From a checkpoint of a small mixture-of-experts model trained on Wikipedia.
Experts: 80 experts in each of 9 layers, 64 SwiGLU neurons an expert, 3 picks a token, a softmax router, a shared expert of 128 neurons.
Training: a variant of SOAP for the experts, 403M tokens, 6147 steps.
Below are experts of layer 9 (counted from 0) of a mixture-of-experts language model. Rows are named down (a neuron's output weights, with its number) and show model dimensions 112-223. Each number is 128 + 32 x the weight over its row's rms, rounded and kept within 0 to 255. Numbers have three digits each.
Before each expert's rows: a language model's description of what the expert responds to. This comes from a sample of Wikipedia text that the model never trained on.

# expert 23
It responds to: Word-initial prefix stems. Opening pieces of Latinate words after a space, often after numbers in music chart text, e.g. cons of consecutive, dec, conc, -st of -story.
down0:109112202077158067121143110096153155134114195160174206073160085115103119132115116120171115118111124111154158152088072138114130143113141162120148150153166093139140108173115096143112105119124142105139152132122124131104141145117131095133106061150144159136119182158153068159104160136132151158138153143166130113112190144120168121133194115092
down1:101092143132146103183072138126133126173102107085108134137173127128147113111102160100113146094187177130146127140147127101097157158121110139143121154167109135124129141143164095091098104080117129094096127127135150121060115173110139103154103159129094114111088102103103188175109095157116124185120137129127131096134151166118141193112090141135
down2:173132178107191225118145086141175171138105089070083135169101146159131153069129128162114107084112038109119151152110116133163188160108177137147114121130154105175132116179130160088155138132186110162104154117140118157169080161139121116127131122173089120176172078095092099166124068097159132097158088119151105094097121083109115122115118168120
down3:079121113123097112118093135136195107195117190152136156137159143102106125107111152145171110145126140077099132139137154170120153115095102124151111091143121173101127068183098169091137192078130088137146072223150109116118130098182182103134112179128151180127160212106142130176167063129114065113155088153179140147130100175107099119128155135144

# expert 22
It responds to: Slavic name pieces, table pipes. Word pieces inside Slavic and other surnames (-kov, -sk-, -lev, -ić) and pipe separators in sports and election results tables.
down1:155102127131172152072158132104162133146115177143138131147082123109099158138118135130100137159066181142124124135127143113075085083115127113069146151161134093099129199152112179143165129116145103150173134093153139129159132128150153097114123128065135125162157109144179122161105108139031146129145069110131103051104146042116140104146135073110
down2:151121060113096098113169147081124127114100131133116137111093077088162169091145132135148099133194084170132136122131130107118150140110112157168127134130121111127096163155135173159158145144160140113139161123158153168091144123109102086092124161085105119078113153154119116129094046137141090134143122089190175145089181169128004104124147046123
down3:108125161085081170190125157077083133093137150119132144108107148105149131078166095103081137102134144116132085187092132182141100136160098148140131106132093069092146161105098139130151095093140082143168124168152130191055125142093151101127084067072172168192148129081165187164084194078103146110126131170103080167144151110091111115100118203196
down4:137100106091144150168115150097121112146114085144084067130105107165148190114113159176108112158073084130145148119064094115092208125152139176133154122144116140132062079107131089154116173105122149135126179117151084059105125161128128154095156162136120057103114164135188144027109150127098129079153152091117156061143080158145104093145155087104

# expert 61
It responds to: Reporting and creative verbs. Verb stems and participles about publishing, reporting or making works, such as known, reported, stated, directed, presenter, often after was or a source name.
down0:159129141140102040148113117141100157107129154153121140144107130160152128141085180158175182135119131136098175175098124121159139141138198120106180116122140073084123159141155154117135118179108096122139112144146125129047131105202135123139097049060117078096082140147141154161162123105074132105125118086105082105110120157131109159132112154147
down1:127157111139107108144152102096117087108130171100127140133153136107079158100183109100101114070125135150188091111151105120051120103157082108106133165164195162117174117128175156147157124145116133156157120112081116154123141104155178136143075130146060103151164156130118065061135129135158177114122151143148065125178125101196119101108158174110
down2:121072180085132056190096113108108175121180129098057125141085126124080079104134132161120141107094049075115150133103117184122133127199078112135124119090128150118108087170125126145165103071118099171169156080136133142124190169135124120160129080107169166160097077138143168165112077130144113079113154148117210114072123104143143141148153175101
down3:207158133146138119140082139082147123088104166084116175156062118131119128057113098114127142104184142104163160136115127112163088138123090143155107147130116106120084109113049124167107153136127097147156105102114111149142153096077202117111144132093092065152124135099169179130135070116116137117103065173054172220139148161124144094067088048182

# expert 27
It responds to: Title and honour fragments. Capitalized or word-internal pieces of institutional and award names, such as Distinguished (Flying Cross), Military, Olympic, Social, Defence, often in lists and tables.
down0:088132126206162154126145091140083146165097064080153122162179153142200096110088071154139157140142154141048100140159157178144107154109145118142123153150112162139114132169136140113140135109183139145125076155126160139113137133097138164063104121064122105089185143156153121122124101155129125211114113138080136186168106141143108112136127156156
down1:144083118170118061175103154129130170124093130135172130104105086124117134096174181140108146114166131111127090057104126112130130145092183160185150129098115157110130151125127134114098096102081173135087131160093145156136150185118175166130157131133131100169115117136147107122111117108119108120160072207142182172132109115101152156187145136148
down2:173119144092139107138136151191161117154141092104139141162129088155155175124116108118066154137127160140157147165073118149119160119107068073154054126131116095113156179141108135148126037086045077138097142164131161120101119123086132096132133085171106144081122148113146167096155143089086136093108123148119116089178157059093096103180122138131
down3:099199122101106161127099091156136154162144138157101146176141126127168125090156047122133144077094105098097147113138181089131123094108134133146165129046082155121144081127149112142100075117125197135178114144141120182077113076057127106109152194142137153255146165129129162109121090118140113140136149127153146192060065127091107137099121124157

# expert 18
It responds to: Table separators, open parentheses. Table cell separators and opening parentheses right after a word or number, as in "Greg Stillson (", "55.26% | ", "/ (".
down3:139141054123135136148112155148126108121105140150146152095134166126160144166092149134099140134107085133081058138184157076112113056141111102101121165098093151144126134154112152147093134121194187122149160182153067190150080116073106144082151152124217105136138108106114105084123088151133094146148096076150167149133106056090093151127089090186
down4:091129126121131169167130133166095154125119155176088197129168093109099086094108126136115173114157196095093145196134063118153103124164166122121132095115062144134084149155193128102170174113145129120141153190135124171161054132170110147107152080151106149142108087093057102080201128180183161128123120161153154155144151118132148171131176087160
down5:152142149100126113193140162148119098180143181093119096186156148120140020111134191066191076122085147176147126117106112083084161109133147192083148139145140136134125177153120121174158130166144152178146098135112178145145148143160124070129144121161124113169138116080148157131145122100075164152118195127108140143075199121149152097159144109139
down6:168167100122109145086106170151094087164075115112136127070134165202153137166130084147119132130093110131119136117155139113138128099130093153093134068113136116106135110111136142169093070123152124120157082095137090077107147058141095141077121096183091068135136158175161140147111185161097111134108156161099087112117122129138116109097099167167

# expert 34
It responds to: Digits in numbers, dates. Single digits and digit pairs in dates, scores, coordinates and table figures (2011-02-20, 14°34′43″), plus table line breaks.
down2:138100085116217149157142162168149148139115134098132115072117151033103122093042127127169146138101158114148146099163129141130161176123193155126088098081137116122172107123134083069102134088141102130117129187105098092123098177094136153123196078134163060144115076102118172135128147098111086145111099081149077162130153113074103153102174107095
down3:134089140180085145148161140143188170110098088100164195151146130095182100169147151086102089179108115144164113128112177215140109111154118152154111122145117134141176163088092089143144167161074172132153119142097158153144133112141164169102151121143130075128169071115147126138164148132105146147158109104105158137082089125149141162146111181155
down4:161089146108141096106091130076188128063175128150101113139194167188084125155161139129094148157099109108133150090126108105145186104164134117120107111123122122075171129149139064135107146090153125123145107132200122208075187120116135143190116170155141169155126118087130104107114147080070104163151127113120177082135059119108208071108142100149
down5:081149129131092150113169117154130134223097136152102124165141121153152097088114104104134075090128060148119136121152131128108128122143131078144067103112134054164151163102154054107085071116052152120170139138101140128118100124138139091089142143205132087204136180087084067112171078111099104131159105176111108145121121174141104128171145114139

# expert 54
It responds to: Sports results tables. Cells, dashes and digits in sports league and match tables, e.g. "| 1 |" positions, "| DF", score dashes, "Semifinals" headers.
down3:149120178179189155037147132147148141089087129144045099135140093098166149094151142190116124103143118103131072130145102118123137192079139041133116144179058143147130166116101114145161174107162125147137128081081115112174098136134105144085162111127149097102103135153103093103123121156102156135141139113138147141073098097148149109085117132112
down4:123118172188152158109186133111147146134123137149151104070150115172116156076092087177139111136090098124149091142131119072124154128153143150114024101127142102161105149143113081100169164136130118185161167169098105198115103078140159108112090152133101105100136151104148072128153143109122176173153100142159169118100098118109155211101163098083
down5:143120120104102172169097150128137081144106179057170113128164154105093156094113148145103186094108127194126123153179148156077132119063110083110144121122153185065150092048174114095114174113119142150106146154077173182137148143102090177141166145144105142128098181129077199143165099117151052083097128148151184090147156135152123107158077076099
down6:078175061156096184122122105095128107090075137136105111105104080170110129115117107107074114121166119156125077104131133151175054104107035081192100163125134118087126123147075145117151167083115118136095094104148064127144130151179139126136131144129172067111065077165080089150161142082124102140124135129125097134108122124166087109103136100118

# expert 39
It responds to: Year digits. The later digits of a year after its first digit or two, such as 1784, 2020, 1640s, 1990s, mostly in historical or career text.
down1:096096155076161105163187121128101119087142103103085165104138124112212119130135089122142099170118156139140153144140195156134139166141149160120091145109092144121099111095151113093073143093150100088144128112109065124097151115127127139062103106119149201135124043115161123116134098232130112104084111126108165131138057121135155125138159125147
down2:106159092147125168097139106105126159131109137151150199141103159099135193107121178101131171141147082102119101100107175128135089096121082132169102101149117141086164121101122125149141143119038079139142134119122150165122172144084150114147141126132128150130097057162085133151169170091058122104093186148130151139094123155125063130091133104168
down3:123136157081138117073118190122103142126121119121131064195132117136120112143087108201145132146107071180120120140144162140086130092196052113071215062203173104128124142095124131163156139137145161096131125107169107127121119131071108137149159066123106089085124176133150155143117125167171148159155151129110125156175237145085166132117088090149
down4:135177199070112151137123143083114108098170161161082127170196125151156205188111139135141084162178106162154092110088116155101178126143130120062125144155137110096120097110146108125179126101110070145099142165120123115138168156114140118162161132159169118183170137159106125168112125096152109077141127157125135123168112180051055135174159169110

# expert 2
It responds to: Dates and time points. Tokens inside dates, such as month names, the comma after a day number, and spaces before years, e.g. May, January, October 30, 2015.
down1:127151123152128064157126167148123137155096130103155054113148143145093175158121113098129115081141057131083186097147150165171220144117073073112104115167164151148072130124165092082188104128133091135054153071082173135140108131167153120118196167144128143156066191132118136077103103122135112179144154157114178112157122204140101154153139168144
down2:095141176083126133137123127149189145085109042144123121127106034131129079143091114140049123154097135128137120141083177170175082155200133133193126039137095102193137108134095148092102126157164118101161154064102099077102180079130124154101135145173187143145126159127138136143173168137137160122121104133180103114153110109128120142177120162138
down3:153176179130127155114132106142061176168079155108104100170189058164122225133203122138203124093174164149126114115151157108163112092094144085169153089103142151161146138107087109119164165082139074133132133129103088152133129175147116149151140052190123194173114169119150079145154100143128106170132125114122172162148126130150109111153157110154
down4:125174089096135100133196093109118154075101138100129128101166144113153110098113145130158107095137105134207079163170163084133130125128188120156161126121142112132148139105148080133156107125089081119147128132156200152067135095181171175120075134082133158090137141137130140169076131099133114144160087131168075114081146081071165144140116106102

# expert 38
It responds to: Clause-linking words. Conjunctions and prepositions that open adverbial clauses or phrases, e.g. During, While, After, by the, with the, in order to, plus title = marks.
down0:123138176148107178211173187148090081135119114133169117174187132112143152129125090139136117131089204131132112112116137181175122169118157080110134134150149103167186110130132082109166141101098210122085170118129143115118097117184083067170163155135127152093175101136115131100139121156108127073080094151153164118100160129205114140138153174129
down1:080154166154141138150124125173175097108138202183070103124118103132183159178067105124123125155152131160063106061043171141136136155076100112135115113098064127121116165169083167115146172085153137118138154131101138103137124106161113102117060093066160150135078163101128114138090123130051105147130108129147142141135120170050139153118143141135
down2:153102163125120126171113104119126150138099209154170079082115074083140135092113115116174114114133128106136120156179133117085085135095176144132103134064149122080143125122160128080175119123086092114128137132188141218127126094116088115155094133115144126168118095120087056141171155109148094107126114184149102136152157136110086119154131067106
down3:183066178102089098130136135192149126157087131135116113101091144134074129173135146143113117092104161170079151099089158155130137125118093104183094111134119096160112147102093172097126080104102092127122142095183141195102173161138151102138122112093123118096059103113143114121117144102101089193102196129129131145156075185096133089100098170167

# expert 9
It responds to: Sports statistics tables. Pipe separators, digits and line breaks in sports season and career tables, plus words like football, club, league, season.
down2:144151164166163166158085109073159150120139103132196135143135104101127160104173153061123190093214145121182155106095096161138078119131166068145150122115125145117151125188105122199127104137139133153124145115184164149147125155110108114157054104155150134137102144178108167113087063152159078104121077153101095157168128205157067052134131144137
down3:157154118100145155121172109131106160082125121184156083100099124167134123100102135178082137145169166131141078103116172150159091121137155126100122151097093137114109116117160122124177140096096140068098075055115095121047121153157143140120161136189105108126077164150138085186177147148064135121107140125149134165161117118100088140114063146105
down4:080168101135119083142110123125138091159128144134168111127108156112198108112140148138138156113081097125111071115096127141137144130098137130094101141182138124100089100110123192106151095127097182135111090157172093177108094127081148171134154180134055133177165080100144161104162122147135094130167096110119098166121092057087111126076118156152
down5:151131162143085077117128061129089147135107071170106128118125171104123110150107120102112142120140079172182161141133103114162147144129093133086131202177113164082118125183133155136146116109033036124164066137114113207154083113137162102135147100134113167121088169105106087117094109141142148092125168129151146110150108095103099154166124109125

# expert 3
It responds to: Relative and subordinate clause openers. Words opening a clause, such as that, which, who, where, when, because, often with the subject after them (that the, that he).
down0:155168131126084081171113115133182163035079097123083086132107110067091110120107096084124109076089118130105128135085141198128170140062098139146133097220162117121116155167135139116088067143113102116083077134091167101083188120082131182135108095127095099102120137120077099130133169175118129122067146122122142138137084125079112071119140187131
down1:164090134176148122160156171085124149139115129132104103150128112090095111142119107151127138168144122102120106175076160194068160140130148161135156115180130161086173065152205115135146144069101178078136099095109138130122118150134109128134141074125186105134132158102068110074080160176154109129058117085085129165087110153175143087137115182085
down2:121202143138136111173167103096055111151095114179118113102130117115140104118144143125133144116116076099147204147146084136094083087139135139099185186097180164157161134073119161122178094098138152134099095084138108137192044115111088101141151142108152096098112135139159110104123065123112173139073158141124179118116074094104152143187090104117
down3:108189169125147076197073160146105154152106175162105163089137172116120208124151125115127131080188117103119068100095122079173128132162138156100105146133100143161103104152114105159134114113130156106100065143066101128109100132096108158124122119142080159189156136099127071094177083171148157142132111079093178159125104111157157151094066147182

# expert 49
It responds to: Ordinals, units and scores. Units, ordinals and hyphenated pieces after numbers, such as km, mile, fourth, -year, 12th-century, and score dashes like 59–20.
down0:134155106126114115143137159170089175099062143090089095121085137127088152083125175052135155172106184131113138174143156148120158107141212126137137069114162077064125159112098129119108125098122132137080106107128169113146116093124081133105130082104183109091086094189078153091150164161137076174134112118144174070084116077091155099172117076100
down1:104156149114168154119148163094120142120141140180114094155118147097155162106134166145137142079115108140112112149142148152179129123153109133118122171102124152107155113139095151159107111140107147078130133114095106196107176070119186116126160099068135133170158116148195128128140096094086114096128079134140128146203135153126100102107140121142
down2:108110126155141130123118063214155162116127142115153173093178144048144138080151108141150144098104103142144073121084174149100167143097137148148168166128130135107112143174151105136082117059095166102165111112121111077156160130134135130186171136133131128112066151148115196151097159131138085109183162116099147147107213120154091200130084133135
down3:116072108124166133115093131172133132135151125121107095097061138146111149169182102137178147069116135137070157140157119114127176184156183129127158150107133148183167125152080164162144137094151108190134150137093169150173172121181124092126136164157082156072146140155145137047096085152127170148079133113135107076119133117096094121154045127110

# expert 7
It responds to: Capital letter initials. Single capital letters or digits starting a name or labelling a group, such as Group A, Sheet A, the D of Detroit.
down0:098177122147138099105104127117150104144079103089059102142156072169171134142123104174145154158124105094113087109138130149209131158105106108108118138111130167152140136094131114118101104130178141142089171118122053169123094082173154207122101137174156172111152152158121134086115103115140140096102092170132134155153138149143079155147140149173
down1:147088062138170083140108189168118136130092175084169109115164092161158128172148162113140149156114101105175138137124167112147168163211174184110165111168110090134173185154083107090128108145101193166100158126152179154118088094062148108064120119145127179090158077145161142095132149099125174127162103108188067059078120160086176143159143077112
down2:129178082149142088146080103069074109136118114053114179090112154130108117116177147128157132155156121104122158113132156091102128131110142114115125099164152115109094159136158118170135198106177090125156135110093144099160110188141136097177131094088139099135157083076103207109116101137081146120155060140135139122136131014142103148111114101070
down3:140091125151122208108168123101075161131069137132081189134078132078113138128159157131172108147088057111147094130182145116092129177069126150102127131094193117103138147127169143129117185094129118144127131138142184120158174135090121158101150090050114072204146135090088110164074142128093103170131151190114102101133108119046106158100115133131

# expert 40
It responds to: Politics and law stems. Word stems awaiting a suffix, mostly in political, legal and election text, such as remov-, polit-, charg-, prop-os-al, votes, tax.
down0:180202122108127105113148121194158139127170120115104140126066162089129136127202118084151074101123067136119147108142126100103131125109074134102109139210172122119112092105124184155081130107144078121161089127107148116152148137163133076203160068145164155149136127099176159122147147186118127141169065071128108125135125120110091151160195137133
down1:096093094148103099165151128152105134105109116131134091130140129178154186123185140111118135090155162186167189138144221117123103122087130094151118117165117170113119108088163167119077123125192125078143085088100112075163105142193110098116132146172122138141113051160095113096142122148146143145090112140092125171097167143115087098125148089056
down2:132126193125124053080125075133119103135127127150168081117119128087169131090162159114084166158149161135130095137153124144084187137139156131124101120179149154107109073141109142113162142142076103109133070102048124134142136129157100044164137117067166111124120134109087130094132129142108120158133143119075142139148095075119188151066129110097
down3:090096153115136164153175106143120146117046179163167152086112096155109109129156092117103135099134129147154122172118109146130103129128121144202100136153148109174131199167142151101121120170066114114126166095182145119112102137159134144168071107141164149111195158184133102154075099141156174178136142094119130068137119095066121059165153120149

# expert 19
It responds to: Prepositions in sports careers. Preposition plus article or possessive in sports biographies after signed or released, such as to a, for the, by the, in the.
down0:180102114119141103117124125107126138090094092168163181109096163159177095115104127114075104131096156069098162135175130057162068099125161098147162096153131107092150173172149129091171117191161099117170096116123159099093082100111145127124113126098081140182222054104179128106111061109158110163174141136144085119080141147134148113137145160110
down1:074092153155113104126094138123132069114111140103124139105119183142155112119080091069135160095152151118063119107078175126150074154221128112135070117189135110176156207158128118074136134143147176145149141107175137090133107165131065092099115125129080109131098131148143107144122146149136165068179162161158173086192089148114107139160172185107
down2:150107127132133178142169146168134141120084110137102172084097093087158150060104126112072145216107110170207130120100124174124100155135106093080110119147183112127128154106092137133145100161134088161153152106076131140086105154127126147143184149162098079189116111134099136129100135138173182079124101117110118122108137092141120079071125164161
down3:160144092071146067144102112173118161180149167093180147152157117138146140163156147175132080118075116108136045140138093067086112053094123117104069085110109019108117138156133144188117116131110095122119117173065149144106123161061150105067090103136143143170166128159137190112164164122117117126086158109119115121108167131120140120056161106166

# expert 55
It responds to: Digits in numbers. Single digits inside coordinates, dates, scores and codes in tables and lists, such as 43.0310972°N, 3–2, SP-2H.
down2:111179158063103138203129138155062154106082122184107196142113112185175112109185105155134128115151165126128098140138105071104108142120150179128142134153132121189123139117155153108114110138164144115180097084109074136110121095061147087186081099159159120133149106173137112105133134126066093142162114183206098160125112108143145191129150086062
down3:128149171172184160129077183146129077102060165135105134144097133099136133155090149107110120111137095177222124179160180190129103148092073156139116185067154102101084113102075139178127138099098094059160148137154123109099129084092194167181143120169114124117124175147087172178136089148107107115099142089114145133207108087143156121099164143134
down4:152155130144145144135136132108116129174125095079130152097140133125154150132135128115118093144145107210075171177176190135099118080183114152114117102146095075114125142132112106132137135186131088092170127154152145205123168153096110110200084071071130137144136119223185094107190158091083119103108172137125116115167128116124121153196172068200
down5:116132163120100212169129148113127141114090109187138140140133136178123184141143122077144188090131100149117102083116104130140104126181083103173133117162183183156158128103073125152154152107145152081116138129157172170077102179143035165175135124111108127100096118172134128167141091149108142191134114169103150136128167137158143134084122098143

# expert 10
It responds to: Prepositions and articles in titles. Prepositions and articles, often merged (of the, in the, from the), inside or before titles of films, books and songs, e.g. The Girl from the.
down0:130141101111192108105088156164148078132066135092182144182163126131130141112113105092110144087143109081113129183123141132171145177154064108145146159160128112211136141175166200075163106119122117116153145154114092159092114149133078099110143129168097097141162104128141125123127156134159135058081139156202120076180137128120144120157153197121
down1:125127163123119138092079173098105138127135121146148110093126131113155161115047174173138161086154132102132125104131107162129062118111135149125076148104165137098075158118114192064171111120125110052104085115200100122125156151172129126113124135144170102120105087180143152096129159166119115151077104137135106206063131071063078118150123178090
down2:117142127103155139146086153102163168152156152136125121105116135068107113185134171141130136143140120123134130070178035154136092141112103136124152151172203089107177119117134137175132142151095137125113117149161119111128117142069163089207061132114089098185118185109144107122154154120098110151140191160134111157117086205153065143104144136143
down3:129100173121102129127099124122118123156109132176133113103159123158135176162110116196123123175081169157146130121116069155107116113147072103119171080129126100125111147144155187074120081059091109125092107154201131226111116078102111095132142155130095114121175109134114111124108122134146124147169097150106135131178115151095073135089075171133

# expert 15
It responds to: Word-piece continuations. Single letters or short pieces inside a word, often after a hyphen or parenthesis, such as singer-songwriter, (footballer, shrimp; also taxonomy lists and band roles like bass, vocals.
down0:084120105188160096132108119128098060110141167103128106121145151163128114163122101122131140176133160081065172086218087050112135147135160079124141113069159080164078112144108097175056086102209148175129113097120164160102141104140128113081132126080149141107141138095084179176177096184119182173099093140120139062147115121097144129145040110101
down1:104155105120154127134114145106104155114156111042117114136075131114149126191077095143135151122157134100115114105096142153143133154174123123075101093119083123120108141120102147123178138147108086124067071130165173166126159133088094183119109188110102178174166147079082144087109086176113204126113058146132136123103073146156154125088097091146
down2:182149164140114148198133133179105170071176152185118117080118094149126176173085136078102139159117102137096068085115111131160148128107100121132083065132076085133127092104126151086149135087078159071126125120186094143162142119109136096119103096114151160113141145154125144101117088112113081123087100171073128131139087160123119107103124108139
down3:120102120118172128147122192131191097167121170160138144145111096127162169084140127130156126121139138106161078141143145149121111050154145097166192125185167146089085097110131145091202100123147168161158186107107137140142143157114129100155122165128098120131132140150151123117138128133081171183185129118143106081158137136114101114145126162128

# expert 14
It responds to: Main verbs after subjects. Main verbs and auxiliaries right after a sentence subject in narrative prose, e.g. was, founded, became, host, operates.
down0:092060114152114129124085043194156172131097087164131144143102120092147122173133115161113136118127128142128150135175138095116144133123159125156190137103132163120199205146157136168123111123115166090165137065142134151125072122177119205118135124142180115074102120128084147129099156128088170141162180108161141141104121115146104102153130090105
down1:150149144071129097150096195161124153070164109087115146160113170124115075138143122126109089170110159179172149147083059118175142161196171102083125127119135103090188187142166154123130139186061131131136082134091157116119108161143135162138134155112081159126135102085117182138095086172095116130065137113112127157158202164140125108139154108171
down2:104075107123192123125137196154127189067112182113118102125149132130146102119086116086162127121101150120104090125104105161110140149111118129128142237133094155154163149085200142201154117087107079117173038113104111121193214150160036141117158103152104067160100115104173147073121116108133139158151171134157110117083155102107100087142121200167
down3:093085132134167131115170100097105135183094104156175131151091106084095090094148129128125204108143212105100139126148109130122168133103142150132104097113124185100165111117097114148125136112096111111115138152102109109119103116157102123114140107130106135067076129146149153114135100155170163158104131083113099135125032067219117087112093168090

# expert 36
It responds to: Biography and infobox openers. Infobox and definitional openers like "- Born:", ") was a", ") is a", "- Genus", coordinate suffixes °W, and "by"/"with" after descriptions.
down0:172197103152113146140094137113085135131175161110122201129142135081113090141138139103122131072124183133167121145085102083109139103105153153107138148114147092083142114100122087086171121159126119135096089086168085171186136141098145145174163134115110135118092114145133137163113092148145109104136118159170147165116063109130113153108157098115
down1:145168065153137170156123080148124147131124074123177159100174147082141132121101165108125112124130117153201150130128179104147146097138125172086160197164097157126161158132151156140186129083125098169154134151129116150150127176072160100085103135125140121124160108161153118064132151130107134148143142141138168100067093168088111111110131128112
down2:173129138127155177149131110112086194128115118038126170245124151143133126129130161130146094119126098098042116107104188132135117142207073100099130066135176113151102151077135139155172207163179135153131144197149113148098097114148140135098104103164104081143119161104067093116139131135150162155134178116150113148195157114082172124022100098135
down3:120096127158097154153095073065142124156098132098128150134096097159096140084135060089132121144214107131153158166114146089084113082141133124157102130146147127176126092112132094142072111190176146135089170180060075158124131091150061145114144124123042157140120064128181082123114130096147156157174156099097083134115097117145185107123174190122

# expert 24
It responds to: Foreign name letters. Single letters and short pieces inside foreign or unusual proper names, often after a capital, e.g. L-j-ubav, Dj-ú-palón, Al Q-a-eda, L'Amérique.
down0:107101132129090096173126132135129145106095087115127175097137142183057163153138127148128142143109152127121143103083084178148032095160172132087083139120120151149179064093134195130135088066123136123115116081129129096123131115070135138081163120150049108140123112195098146123125180177173100176165131126092184127117108079118139156122158130112
down1:082131154146081145149166118120127111107111118156164125107110105133148121115125087136177137107125132079098096077091138110106164168125140112105095076181065138136152097184128156107144117078109112122088141094110180149168140123144123121047156142089140122118114149124094135061153179074188144126142096149173170127105123100109116124116171136114
down2:127110102137131125128096133140118122153158163150141118123095108131168146084128123140156129130137172168120106148113148097123156184099191119104124126104123110095115196062168158100186156150120143133145082088178220145140141089101180107170161124099084131174137008130115150214077165135124130167167126144143105124179138080111165159128110096119
down3:146146193164150086125089225129193108097112202142139163096114161119108127112115104123093118115114128150079117110142091162106095085154137153125102053132162076150116136130125093141140070139155111162163159149099089169101132070119141124072149123161161099099102142100092087167115144119162151091150125081145141085133177165073121215132153113136